Weights of a small mixture-of-experts language model, trained from scratch on English Wikipedia.
Experts: 32 experts in each of 4 layers, 32 SwiGLU neurons an expert, a sigmoid router.
Training: a variant of Muon for the experts, 795M tokens.
Below are experts of layer 3 (counted from 0) of a mixture-of-experts language model. Rows are named gate (a neuron's input weights, with its number), up (a neuron's input weights, with its number) and show model dimensions 0-127. Each number is 500 + 25 x the weight over its row's rms, rounded and kept within 0 to 999. Numbers have three digits each.
Before each expert's rows: "gets" lists some tokens that make up at least twice as much of what it gets as of all text. This comes from a sample of Wikipedia text that the model never trained on. Tokens count by the router's weight.

# expert 17
gets: " ", "1", "0", "2", "9", "3"
gate15:452457525509487499469523502496484485484497524442529540513496496523514488473496504481508487488493506456527516501538513499544492489498523539467508462494557514508506503487417469488451478530498464459484478480503483485504558490517500517478510474505490472491500507489466497501464499456532464514524495518440475513516483541494515459488490500521496533503513494497486545468470530505515464493528
up15:450511522511552499476505505488502478543527514474487489507499535461494487523503530505496471485497502502522473505522483531554467520474508469503555495491537482468534477536481482495538494537532530508488486508501521476520504497484510453451511555527510532514489550562529498492480481508492557509510527517497510521496477481499520497502468502480491575480482492446511513522510521501475507498528
gate16:503444489536508504486478495522465475468529496507513555517492496509490457437491489523496542499472530488475488494528511521522479498492510510498496543518462518514502532539492513528534491521492483541499508511507493536483564493482495510468467510492497510533479531506438521467491481520478531482502489507521516526492540504476501535492493459517530513484448504505474461460476533518467530500442
up16:495521449454525514531510487475549524495531529504496518497495518532481514479492454499532485518521524535505484475517499531466523476504466478535524483474452519541543479488536509521472469532472492462478476505508483516491517509587516475485486518505504509481473503494471484556489491472529484507482476512457495512505477516520469477512489454566488529479515485506484494490518521521493503494531
gate17:506470496489505481458507450513531451499504515456547451503480475514491521522479446476517513489473507501495503505540527536465486528522496534493487478495516540536493522503492499551491523484491507466496497493523511528508489476518488494484484521519501534530464513470524487525492494509504468558538543488447505536506492475498492472484496470518491514496539508504496437471438551516478522497508
up17:534431501478492509488459469490475481434505515539482494485478503498460514529448488474497531493523492520510451487492495491453494468490496496483521496491495511473489495493473477489501485531493519503474502510512475490498515521515484500529539492517501482462487472494478547526497535473468500509533530463526480544545451513504471491436500535496498473498487469481483461460538518547523497479522
gate18:517524513446437493514488481516444520533474479499522518495458535477492522524490472535465477564484535491500530506530472481511465491509483531494475517532495522495474519517532506510530507499491475519495522509517495494474504484496499472518532492533524516499531570494486506496503526492531498518521494507528462491503504534520553497480473474554478484551509464496479563489483508514496473492531
up18:493511499484511524497501538485512492492491497481495497485485488485476463539497513518488461449488485511531509491498491549524499476517490488462505477460492531484509525524508485517504502504458532506487477479517529485513462482498536504483525515476485512550489538534540476546424530547511493499570523464509513526526483457539482513488478499518507496536541484559501459484518487532458501487499
gate19:521485523474491503525548523478483485458473486471492494498460510476483567453483469497457483564505507482473544500514514469528505486470511528493511507501551473535483523510500509475448506481509503525491534517506489487497505467469493532480536481525530520490497493488539467516532501513562476499514529495504511483467518519533511507476515461537494507475505481460477460508482516507438518500504
up19:500489436494483494497528513502520487502510503557463449459488506456491495507480507516535467519481461466480525529508510512538499534539475455521536494490510521491532474481484484513484505462511495485528489519508490478473494548512489477500474508511510464483499498482494505497494509495467477496476488503492556458509471489517433480495557480531452517494502504495495564537495454528509461518497
gate20:484488537511497521467517464521472480519499529509523493506461514468522519492514545515508512503537533489497526496527527504498500499491499490503465504522509435493486488487451514523493482503496444539456476511496512536508500525488506523497517503506515541517466561517495531488479508496540517471491499543483483456493532444540516511474484532492522534518523531446486504483455521520513540477443
up20:508482520516519556491493508500537510475486507527469524470476499528559535456474442515513558521502509459477523521504485460475474491437497482527473483481491524483500512467474510515510440473478539458486491487508458505515512481506456477481469541502488504495524493487491534499520497510508486492497499449468476493499534488536483517481512518500445508543495492489520522490500471509519520494460
gate21:476517488462497512464464474507477520510488555502485505521478483474504518510517523523491484497493488484442492492527538493486498498515517557483493485497537543472558519500511461505515493497511452506430494493524507468517513490501478498506515508551536508550485540496504477499493492514481465515538492474503507487490464501510518513497530486505449478552496474515457485491483536496488570457468
up21:476493470513502505511506476538511492492449495519488509521445461484478504505504534508533478525516482484468529526478529483523468509498462471502470475523524506493497477463505485495466497538509504509499550482507539532473499498522531515444474508506517510504490502526500483489492449532523448517518526500510494489494575477503492532498560457484540503516508509511535499486536498493568535531481
gate22:493464551486483508479488490503493519504493501522514502496544515545498493534494501448529486474508519464540480465512518516487515520519538493494485549479533562468492520509478526550499487527482485514509486503503518488517503487492452500467483513494507524474454532449474477471492457467507520519530484537471488507480509497503559425512486521516490501514477476542509466504460527528474500493495
up22:501519517513554466487521492553480466490509494522504463544482465505520488516469528492505505514477529498532501466507534505522506522486523498519474494546479478495502481528494467493500497482548540502498514466514488504565507569516507462476498543521529507526491544479497507494502492499477438500464494550464531472441499487498475499483475515493494536508478519505524498544507475521493465485526

# expert 3
gets: " ", "1", "2", "0", ".", "9"
gate17:476469467493506482487508513513503462497483470495484475483471465480497480498517503500468472497486483488466498472499457541494471522493535521467520537525481521479516523506511485533503471499497456453457523517528514512517469515508460473493495559509516559569506474537509523475521569498511523529533505476461454523515490524498500493517562499504518484517469478522466511489499508515476497502481
up17:494534542503516530454525556509524511518449514491523506478503516518527511491513500488522463496519481491514482439487522503523534547548447508535525521510482511492469532524500545559492510484482492487472511485466481480502506525531478514527539529561457504528556505489484559485482513487506534510514520513464505488468485509491482494497473494490527498525507479495482475513475516482484519468503
gate18:505479485544511449504549501466535472513473479513504486473504487449533493497532464507506559489506522500484489523469501495483495509518547522480496516531488516510476563492463499478507513512494455454504484524530485511567482495490508485474514471486463518452541497512468556501487558519538471511537501481488495494498478516503517507475495524478502554515521499498495487476509492467529507490475
up18:512493492486495522463486450498506471553502485476491479468461461498485468493493479541529513474504469469510511482477490469469522517516481536484501534482513490462536505513484474512490486503463506508517523491491454490498483537486513504504502488501505502486467477456475485510445528487503496543514475498549510531520490502512443477507509534528485498441464532467476478501484494506515506402504
gate19:508493494509510476524442474511490482510464478506538497517465479461450510499552472469479489496485473533432510506509476461493468506537499488529513471545537517464530483483506498514488483524489482465505449520532527542557447504540456492502470506511518533525528501531517460534507540481499501505535507503494474505505506461484492495530505477529512506484505498498517491517486539486503532507504
up19:471452535482524544510498520535543463448484493475517509454508490501486501544542471452500504511491525469492532503461480498507554502516491457506521524520459451515510539533511519501490508505507495511493534475515502463466486519536515529515505464472463515505486462476483531516506502476504477537449506469512516481500507544494484567491479489493522473517487531501501494504546480497500485504515
gate20:514500487527436490486488514467506514503499463536502492466518502500488551558478431450511516483507533508457452518471506490492470549526534531498475527557475528457517534526477521524491492540494471512532507485506484502538501507517454461494518515492483502478541506499484501493509544516492506501505501507465476498501538526516528465491466482507515524473491529489512462501491518513486464515488
up20:506510491491482554500488537509449529534491490475483491517485480514497531469456511494515470489490479554475433511497525504515504496502467471497524525481500527454494479498532469420532448536523535483513479473514495510544501509493470466534480484479475483498521515492529515487512448534488494505525470507477498491461500471549500511515492535498464502485517489521465518513497481487493482545507
gate21:528449465509498499476507488508535482496516500516515525517521539489514550541535428495481517478466486488461523482513489489475494538497501532520528506517500489518475531483491471537522529490514501531480459562521502539504487484540473452447482537524469504499510507492483539486495543460501477513515497502475463488493513504495465477538481463514469500487485523500493495484475548530481537503500
up21:493526476505519499505525542485482490532529492503487498534531508515498450526545484473533475523494501502486536434516490505457501484515503526533507548522471497465482530506556559496488517487527484514456516458514501515519482519501499479484542546506499513513522487442498447449494494496520506516506474497507513466493454512502460486507504482527496511461459508531516532500494500539481525477527
gate22:496524486454564517526473516533512503543494497523513496508462479523450493499524441468504501512510495466461487508507489455483487498467494494500506545524503502507486516493470516510506524481493485518499481514506498467532456499544541439483527450515476509503492496525515540520512507485482525519512446499486494479525497526504479420547504503531481486527467491513514458496465538502484505509515
up22:509503547525532525525483479456544497522502498458520489510518526497474519506491502527504481507487501493507536534558477535512497488521471516512493500491490528512446530525509482510436512504503479518538538491499499495538509471509440488497480470508514493491512497473507506459507500546502472535481586472502499484485493470472492466495547488500495539473523511517495515573496528488520522509514
gate23:485450505458516491482477506500502494524486504536513505503501530468523525457494455515481493436500486448501483472510518470525461517448484506478487497509508543523531486492512514461495503469494481474468467477457472531523484520484512464533531514503465548510521499523474498478512548479508459496535504487456470520496472521541495468513532487531483474528554478517497514499493538518513508524519
up23:485505528468486552487511487473492478515459473478530460480493522468493526529498514519532507485479508517475510487500470518527504543523498464511475502481482550502515515490544510522533505556542544450498537491505529505525493485499472522543483497482478485525531530456493507485544496567483535493502512494534543474467481485509497530456492490494504520507488541457477466484524468509515485497511
gate24:503475478480540499464504522507539513538512557506528482514485491481521509488504469471479495523494432460496515553457487459488502509488486487540516515574496457550516499491520506546533540517494477522475509513484465478535448493497515518519457506486505521486506496479465490501497537499517524485485472514464513477540495491528508464519496516499464523496477498537483490458482511533490502522495
up24:442485467476466512518481494506477466475500517529470498516450518530483494484476487517469505483516498465484510496554497496518494460481482559487493489525558494485508502480511481465564504512546507505513525507515456535496498501471492448545497521503544518493496532521497533508494492502509502492481501460525506545547521486503469470493495513481497460536503475498526460528550537490472479509513

# expert 27
gets: " ", " (", " B", " M", " S", " C"
gate1:528508515482514529515481445514498512519487464486551467541516522481487487523477476499532523487526511508511507474499522480468504476480445544495486500513535515519492472489551511538533489468472503511494527516509590542464467484502511518509487483538477464494522530473505473506495530447495533479516499504485453480523509472477488479487498514507455462539519479489486469508505478497504515536511
up1:500459494523479480481504473524479502534487485507509484523503425496512496477495497516494504491489471501499515483495496487526479474496470548461507510497471513492527471512504502489484434485473509482498540528498489468479482423522521487457525525490492457472477484488499493505501510460514481518443469506498493504520487507470487464463427488501490495499533453530499533534510467490428507495514
gate2:541496466480527529478463523509460480538490510499535480462513545509492505491497498494506484504510509486488466544477529518470507510496479523477494480482540491497455490513462477505571505516477479525496518525529458504522490496526478486470522524535502470514474540540493503463512510500477495533476514492462528469509469502496442507502476452502546440525520458480474462480496471494504528510511
up2:510544549476512507477544488502472475487517511517500501457475522548521499495476499472485509554461527499530514479498515475475499496467504485482503544443548509529453525454466523525479518490494507479515496524472481507453517446467440486480516491502454475487545518467527489522515509497490547511510478451462497482483505503494507494482502490500527503504487540506496481479507523498473528499469
gate3:500491488512525561471487524514471503484485491516519490492506505520488471501523484483482508490473517478524482508472514494471499498462485541486491512519554494526499492507502498514524500575477450482488489470489435488530498517541472441516514519521514486469525521472478498506486483506468495546512502500493497543510492440524539483519508514507509445512548488446462465537517479513472527530488
up3:505480508525497511479477516492578486487490493496492531479525530486470507521481502494454482486493511545514469471500497502505491503467472528512510523524496525430488474457522513519512512527478486514490478513561521476519529463513485497488452529453526462526495496495486472486492551487515510493499557495468501469463496456497506520532493533532473477505470465522530506499473490496495517441472
gate4:505551460518529468498452484516478548529494517482502505504488491475498490488499497482496481471518487442465505514507552492517506507542527532509517521482509485477499463529509524505509502496497489511505514526495479494548574487556466488451521499469525492509516475513500509501468516527490480505484549506466511444494532475516541496539531539485461502489503444476471494483533518499540507497498
up4:508455475499540515495535546495524496482493511540471504518475533484495484475481534511487479501542525521519525476543504478435477500476488499493519489518489469480521515485515558537469457503520467553468470530465515481528499498484488512484524541467464514509498485518496481493463513473484472434480483505493532524505492541502490479507500494505487487490514562534448476479499533505506483487489
gate5:507504515459492525431487502512462480510472469495544477521470471471502552496500472477509490463474465483491536465529518476494462496461527520451503471495475513482480501509494524451522483486484533524505544514492477507506467535484519467466545510502464502532535520488497446502495510463520509470532500531513513500500480465531480500497492508546506491517493492452530527491536485489499463505473
up5:484495492501503511467488478500449518475495487509525456529469497471486524486513478466460523525466505467460512443474458500550474496495507499481503509530481519523460474508549481539515441492474503451538487509481473467485493510481512476519513488533487504524570501480489468520478502513512504451514502457499480500505462532460508479490481492521495500480521493536528504524507505468552496524488
gate6:483532450498518486499496508518495507457454538505515510534568493509474493465453476472495523469524508485509505527508522495538537496496476542499491503490536529468466506515467472514481509534461495518484542518522442502466510479527491496483501464515473483491566526503520524524477533473482467507470481496506496514496551503507484495446515475492508470511525534476536452497488477515507513510496
up6:485500469529510504549466535504490532520484544503458484525498511479502509483527471543520497539545502488491487514483490491441490534498462489528496521532494512495518484516499515503516498534501482552467518495505526531517517515550528525494496514536473546486457487541457541476467504468523567489478497491485512462496483505477556497518522483475481509487470513475502538514525503517550510507507
gate7:520486516512501492504433475524447487524497468508529459515532482525461523494511466487492508457504438508532497505506499508471564498429481516494478496510482486534465509472513499510517504516500495521495478498493504501529469482507514482481519478484538455526508479506499507491501519521450502500526440504510495483466504487454504504443491489530550518503479488516499467530538515499485482558518
up7:487485504533534512486477466503473496450487509459539506497532490503484535518503524520512510517556515462486498402484528455487471501523503487505498492506490490480504478518493520523516515495480452490491519510462467492498470524515440527511500510519508492517479483476495515548524501475464487469499480494480551535445520484510495491514515484492545507498535497458520502496455515486485494509560
gate8:475530488518500496492516527519448485503470491478543473500514526475500444505502499491464508480498496490480507523561558526472548494473487510508536511481524520490504467515508548506523468495468476528497514539483478514488520518522564506486491503527498504511472489537482477505455518514497497518484500495480542493498467510503515481541469519505538497520521445452503489469535510529479453534456
up8:463535504468508463504498521456458504510476528528433502518553497491502488515473499474511507512562506479498456529500485490489465524517511523509513523452525493503476510513475534483514466539510527512517497499473483487512528547454524451462502482477506498517524459476493503507493518486499514516520516507525535490533529503498495506510521517483505546507452454453496439477478514519466479498502

# expert 21
gets: " |", "\n", "|", "-", ".", ";"
gate1:488466459440487517505484464512484471509506523479490513486538508456500495452494497434496516467491506523486471449534486511488491526486509523462533495488495466535510500494487502498468531505483529528452505536497480540500515481497525539479471511490470511483517506538482528514466474512517537485516482532517510489483543472483504487479540504557485505512523476445531509467509485532465508508455
up1:532518487509508459548469522484491500514496468502518457439503525507510520528510475439484512475524512447506505498541516459548454537493504483523520506509469473490485465512471441496500499470523514464565511468493485523515501521488478514496532517513473455487520501497500494458524535467532515476515463462489499521484497507524493445475493490506502528492517527499517499488519508525506508534530
gate2:551496520487488490501474506501491473490521517511510535530534541503516496466501484523545501505475487487529496475528554502510513544518532530453475537505472456483487481479489527483563519493517454507495482504528524489520466494487527464475491444492506533479477473512499527525472500503473505541480464502474510511512512496510518437522493470473504491500473490473505456472482554510490471520545
up2:517511539493485499486490481542476497540509546503500506516493539507530489493473509461512509534541504516479504492515526502476510510461532475524494485518536561472524516511445519519477483493529545535505483505512494519505495539534505476460551465517527492495466538462503533533495493468500498483488473557451525528517477502526495465500548513518457516480496517539537479478470474487511496506490
gate3:508506521509494502456475532557487508482509493446459476492539493488505511530506489464481527514486522488502497535468545453495484505466511501508497486506543461510479573469490462489493488473524498539500495497462476491476493487491496492535470520491489481490483510519511515478481504497491449457501454484526531463512561481488521502533477499541482539521533492453511471459492461488494500481486
up3:493461499460536478488484545482472519496504520478567513449465523486482495477519505508550527502519505534526487461534471499475541464474505468515503488504504472517535530451481490515474468528538515527467490498489499458494495481456473468538511545481496523492477554493498487478530499479488513490512541517541498489484511477474476465466537493482520487517514482508510539485472498516515517531506
gate4:485517448520512503505471480518512505477468504497510520523491476522446477515475492506481539510508519531483455546493514467494510529452464508472486484468503502502503523466476527455447525502496483508484535453475507475534505511496479552472497504495507552535520553541521542467519477503466494472517478507521521474519505518477486479483504504481524501534507475484486549471517491516443527512482
up4:534496506472474546539502472502508539492539539506513494560484530487496495520461527489497484449455517463489487535509473540532488487514514523466523515520508512501513467492538408486500493534510517493471537471513474495501510509558525520475549485505480519502474527498500506504492495494458497511500529497473514477487466498504525540508498531507482509542508481503506517507493483461484449504533
gate5:499534490508475504469528475494464514485471498465532530540494499508484503470495409511523520492515513524494469487501482471467512499530519523494481498522524467504498515450471488486463467506542485478507484513502486495480542504485519472502472478557471470490483493534510513536508479483531468489499520517483520459564545488502435482474534486510507494523499487466482511470492519537468484532497
up5:520501488489537447463560554489489528514468472485469472535476474522501484511538451491524476458455492523494497487563530533484502490502502500519476532495512540501505501540538520538502462535502498490507517515491505472505535534479493521523510477467530484505509506488526465450516470470473497517523486521510536489463515480484524518503465511500468517500491517506475470508503519493487507477562
gate6:505550488477476503502455481523455532521513493489496532511501523491486510485437480494491500508497534519464506468481510494494519494467527533474458483515490492518540501480500479523504516504526516505527543491489485499490536550486496437492504480508527531498536553497462555519519519514512489493533500520517514496548484505472495435513523488492494556537443477521480507471505524494542504527511
up6:489496510487461498505508487474478430543512506505507536496523500495532523517512471493463522525512539523477496483493428475485532526524506526518514485509509463468472439473529520501473486488524493482473505478505508485525459524492497508480544507511528507488541503515524496487528506521537445520486485518499508556477491467511511487531517495503511480502460542515511500504502529506565563523474
gate7:482509460440500484515480495546486533517488522473495476491548480523475479470516509451475552468494515454530480448510506462514490471483530515495513526487472460493527525481482500463490505482495490515504538478478512479498483559476515505468465488494484468542500510528482515491502514516510467503475486493519520492520507521522494525461527521534535505513483471472537515467511535544478508558482
up7:473539487498500512510519501510549505442477507464471520494508515527511477489527527506509464503479456489510510513476516486547516461476487456475482501532523489506519478492532467476489560497500510501532520443519539455493480462488532476508485486495477509517510463475503493503526490520521485488486485480438528510501484513524504544456505465543492484465463501469483484556551476516492517496499
gate8:496497499466532504517524513521477524502500451488480447539503470517483483511477523505474450461523502489505502528531509466515473512489502530503500514543565490459508528479473518484470519492485468490500572501529523499525476519498474520485464510489487542505472498509506474484465495489512460453507489530560521481498543496487499441460477519530487515484476476508485485449523518509486489482485
up8:496540484515520464476497492509496534491506452450529468525528490500497487488507504514451538419498481484511467518541517515512491510491500531537482508491498529472500492550473531492484513514510508484551489513471484513474495497533513535491493493504499505533501507495478480480501441509523441452554440493469507484463480479502486474472490473532487519472461497526532508492493462512509508479498

# expert 6
gets: " ", " of", " was", "9", " to", " is"
gate3:490531502527475516469513504495500520505505511544503495481503487451506496545480500489478531467459510493486520517487512443511533531521519511440520470512538484462491512488501508508541485508474469466458510524524481507513505528519450512501474448533520505512498492497505499436547490516484497488476497473485542502498540498477464542543484510533486482509538484501529513490480572533479514522491
up3:476499523487490565516505470528535473530537501500520482526505514481515513538493500493491496504488528532498477529540518472522553504503474497495470508486509518485533538477469509500546530494551492528479503497482490432524517509498508498524490462484458483511510474516489503525513477474494504519471495464543494444501505523518474449524483464454512482458526518471513478507458503505478490471559
gate4:518527486574504478506491499499508506531497515488540493465517465497516478468481460458507483504470521504483455504504483498489479510482511506505498462474550490522465495489427520481517474512506506529491477511481530513537506497477468491468488476522474517527530521523513550458451479559465477481486461509490557478499527477502516519548535497493494546520513491491461494498520504493503473522508
up4:520531520524489526464502524486517500479496507479521516494465533477484529491526497530533474488450492506447475501474459523500526499488503464522508506539485528517516495490443523488459485499506473501465541484489470528432498479484524501485489468535485448502476511474479484506490518526508531516434483507498520458454463490481510474526474489476517496454519471541534496504511472523507527508530
gate5:477504471543525519496492511488481525526486477518508447545500487528533486493471497475545464502543499495505500470498490518515474523509495487500462486511493510488517522481481490516478479524489501483502517512500552504541502501494469491473528502543527558552491552514492518475465525490472495479491500460485479506507506529502445510555526512522488571524529524509474458486480560500520525499532
up5:504475482501546503532467485521478448534448477500509502481497527487519487520468522463495478499516487534499513506523527505537502509546496472461515501524445535489492484509492515505505520533498513500540504537454505514511516463499461479465523530492535513455486509499509505516508514493534499483504458519514506477478492531490486491499514470528498482534492453499456540536483467463513422497448
gate6:479515509491509495517491481496413516506486492498469450485505506509511493462470476469529485476521534476479481507497514483513469504483514505491534450531487488495510499520454509471471530527483455462495512524501538524529495498457475509489500524486511495548480516528459509437481475519512475529511489548512522475491547494526505518505526482490490529515530517459497512483488546484532548449498
up6:500514508506490468499483497525515485481476520475477488519516498530542479500463513439494513499487526484500468510540488476474487487512448542532490575478496506508504492516491467494456504476503510519536535480484527469463481504511503486493511483516542508535518488435488498515518492478501486529505502535455472558482546497521511456474487540485481474436503540495494476536512497507531490521510
gate7:521514513527455482496526434503476504480489518479482514484520472515536511473503514444497511509474526495481484504508517502504466516499451494491525489503521508524514510503478520514526547488486513495461491495528478448514504506458493492483520453512494496535468513488458535513535497541495435509514542496515549484513510528480514506511553501504481490595527493491477515507517519546528496492482
up7:477513547468480479496523505503495477574465499470516482541479519498558506495477490524501513484471484504507473528514528495538506497510487488499478491495504514487529462474515503501487511535499500539518502487484490491488515524534490488490452432517524539530530493511522470474533498542525475479482561543489498541500493526485483457506519440490487498491500504468478485544481525523560508493520
gate8:541475516541483473486498504521486505555515482477508503517536478504517516503501474486528521502474516483458509528494460516451490544496508536458499479513490545508515494463494544539502537539475532445446482513495511455514479502498488496497518448526502507508525508498497513506497519525469502534506480516503474500514543551510491479520478471477478486546540550487489520541514510510514481529456
up8:525514510478478533542452493490496460494489462470516501464500486477529557494490501535502493478537497507494487552525478483500529461514491474481467537494492504513504487525536500527539511476502503493501479495513502533541471517513459511487469496538462469513497479513549480451471491496503492470523460487502509456493537487513511476552504482477476495517523571490478478449527503479469496534490
gate9:499467475499532480516529497512489497549496478518515490474497510493491497497512494475540496478512487476463511504529505420463516474520487477466489515484504428504484493529431506511463513568508502496451514535475504472517515524457499527455524464544493500514515504478524505508512497512528482480496508477500536494544517535470510523483504477515500512532534538490500508542530521498499501544521
up9:514512524485495464489479506469511515498470516506501509543484518538533529470507504498504504446424482505513451500476498525488496481559510494499497506491504472539484499536533518524503500569418509467483459528498501515494508487485540513462508509507503498486495516519489493462455499515445496514471525504508491505505501450474528540503512495501510469473459522539507523502511497455468513491521
gate10:464526489529512508493502507495509502548490527501423478498539513510499498509495478474479486448500498487495490532510539481492503481496540499470488508489521438497478515510477488507473539544455423452480513522540507504515508479508528524495471479506500469542480518497479539445471502535522481526483551497503512483516516529493503472498534495492511533542507519477493533523526509525510518536492
up10:491510465509524489512479531473500489491467477485482505509519495480481510488514510479531455482495519501480500500506494522481439491492482480476434520452478469539496506507546544517547505520530506476509512512470470506532545504501544509494497493501530460503501487495445461520518540522489536500479479487541452489510504508488501490525494466537443532437499486435514512485478487499522492510503

# expert 18
gets: " |", ",", ".", "-", " and", ":"
gate3:508500576501470496475507464509486528518498503513506469545522509465438553489501518506513539508527497487514508534506533494500538495467474485494514531485524515499484455481492519551449495479505522498453483480468509490523494499526539551497520531505533527506478537516438514470483482514492482518500481487497496517491492521522512502479491507572535521474490514481516503550497494524531504491470
up3:522499481479562491491505525494541519485455517534487525483495495550512542496436486496501523503489473541522501522503520476486506503542458519485496536462520465498467496527539496523516491468524509505516548534487511502510551540477476472487550496474475515528489489505516530466476509553470479487517494498489509501457460518507526506504462534511553470516508533469489520517491472509488501496497
gate4:492485537512471482477491459497459534540499514426532515523514540487520470535488504501496495505497454525525501469459471503480496455512508495479556518514523515501442495482526517546527454507491468491517495514509523478501476451448458504486524494510503480482503513551492482473483492495491448487546519497481503481525524552481494489517515490523490510480473537514491503503520487537501522518509
up4:486492463456491506502522499505493509483521482472516505454454488501511497519488509474479488536537470489501492516509484502446487507481585499513538492511493489495490495535485510490487514511451481452462522499489526504497511514561464489489514504500517483493487537440489537501473571496487510537517506497523507505455484504555503519458494527495488520500520462491527519534457495489464531465511
gate5:539470479484483538495498526533519481481507503485495490481497529491503508501438479528496510506504478480503451525487491533514477493533493536487512475487529464491472498456506517502509501465509463473485498519507538516497461504542475484481486488524462542517556499468537518476495521557507493493498526446516468499477518467512506503503478513574547445504508538472521473455496481502486474506490
up5:503482539482497466540512515518468489482497494513487505495442457484485464489485485487505510531488508521490491559504529494480510456506497532546502494549472516487522451505494461531466495483503520521495530485472495494564457511521478551538483498510529512510545505492488480509539477466478530507522489503494473479511551488444511559490483488500507458495490481525486488484491530476470482468486
gate6:511490501491488544537445470522527544550494490481525522517484523519458497532505474450504490501464460541485493549465534524469507487512485534508523541518532469523433525518519513483446515511532493487523488519503537525494501475538502517536524513481517483524496491466444493470473501536507506516491494517478547511484499487498528486492474499517542505492482471518486516510509475492470473513496
up6:519516462532500449523481460480497494529533489502544557488505499487521459463493501543488490524483527473508523505483487463508549512527465502516514493515507537483509509462535506528420526527516501505499493494501519498530546518483503479502497504495531524489494520535518473510513500506504489458480560526465539506483522483494484484533546536471490531527526528498490524474507480507507453455499
gate7:501479537474448487509509516517479504504501471493485504500515570510497533477503462537528495532537499495524523503462523514507500519476482470470489521483557486512484532524459480499478489542477498504474508501482499508507488509517443465523477461479461464498505478501473509500511531490530499504471532517522573468524509529510522458470521484553506513507488486465480530507514565532487494511509
up7:507509538519554501464500508440485493503517501531484504497527527509492462462497491506511484514535519479532447469535531534481477512474506514448528462506484480492507540492464510547501550451516465485470509505485536502494544479460484493497504514530513504519510540475498487485487514504520488503477501543477480480505505455527493505532471469504505467499494545523516565474476493494492513471463
gate8:522501528499529512499497490476504568505517490497478466521523514530474466496514514485546458466502513482500480491541518505480540462476496508479518527513478501497485466529466524498466491521483479462496499500515497459509519540537519479510475486520521505486521525480487543513473510501508468479508507512513522464493540496497495476502516457530500551451467422491569464471541505519498525509500
up8:480546467524496472501548484547491557445479490543477494492512465553481528477507465514470464463474529485517520464516494477546498506527499463504500503478554494546475499476519472495496496526481458496530504489506501518501504504514523473481506458480514559506484538509550459477511507505496460491503491504500506492458507548513515504518491461476505534498490470512522478478517490489531499517489
gate9:496459501469477534525513467527484506530480532529478491537456498469444465470485526485466501504477519476486494543538539491532516455501480510478461456528502520516538520525497475519525478507498476487495519494456551513525483508489526516425476504497481542509510545500523499478504495467505464501501514493488490482491531492475524530523512474540550489509473505520481510513516498542494528494477
up9:523503487462515461503502511520486497452521503449465527485511544478536523485474472484508463524522502512500520466499517522510508517524466528515518494491529446470523457538522487472492473492483518484468418501494537456480508521454507505517530520477483478472504474499503504490531536514469489538458476449523492465498511516506509493492499473495457539507506511545512510465471519501514505471485
gate10:502472497471502501516427482478479449500517544519524503516571544475514541491489483491467489510478508481463526488494476519496522501492480502464475487487520507477517472487496531525530518486465469497461514459526521528515508533477504471514463518485500481467504486497521480446516503491471505474510466453476527489532467478537515487491529502527506484506522467497463512518502509544516559473525
up10:508528503500511524496523509554502468472493504482468505438461529485487488499519497488517521499496507482524494503489514463523509524475518483522517493516470505497511496479541541447511512468510460507503499509509528486474484511444503522444527529474492474521514453481483509457502519468498528442474527517460487545510500481483449489506475452524522521540497502530491487539461486481518537549494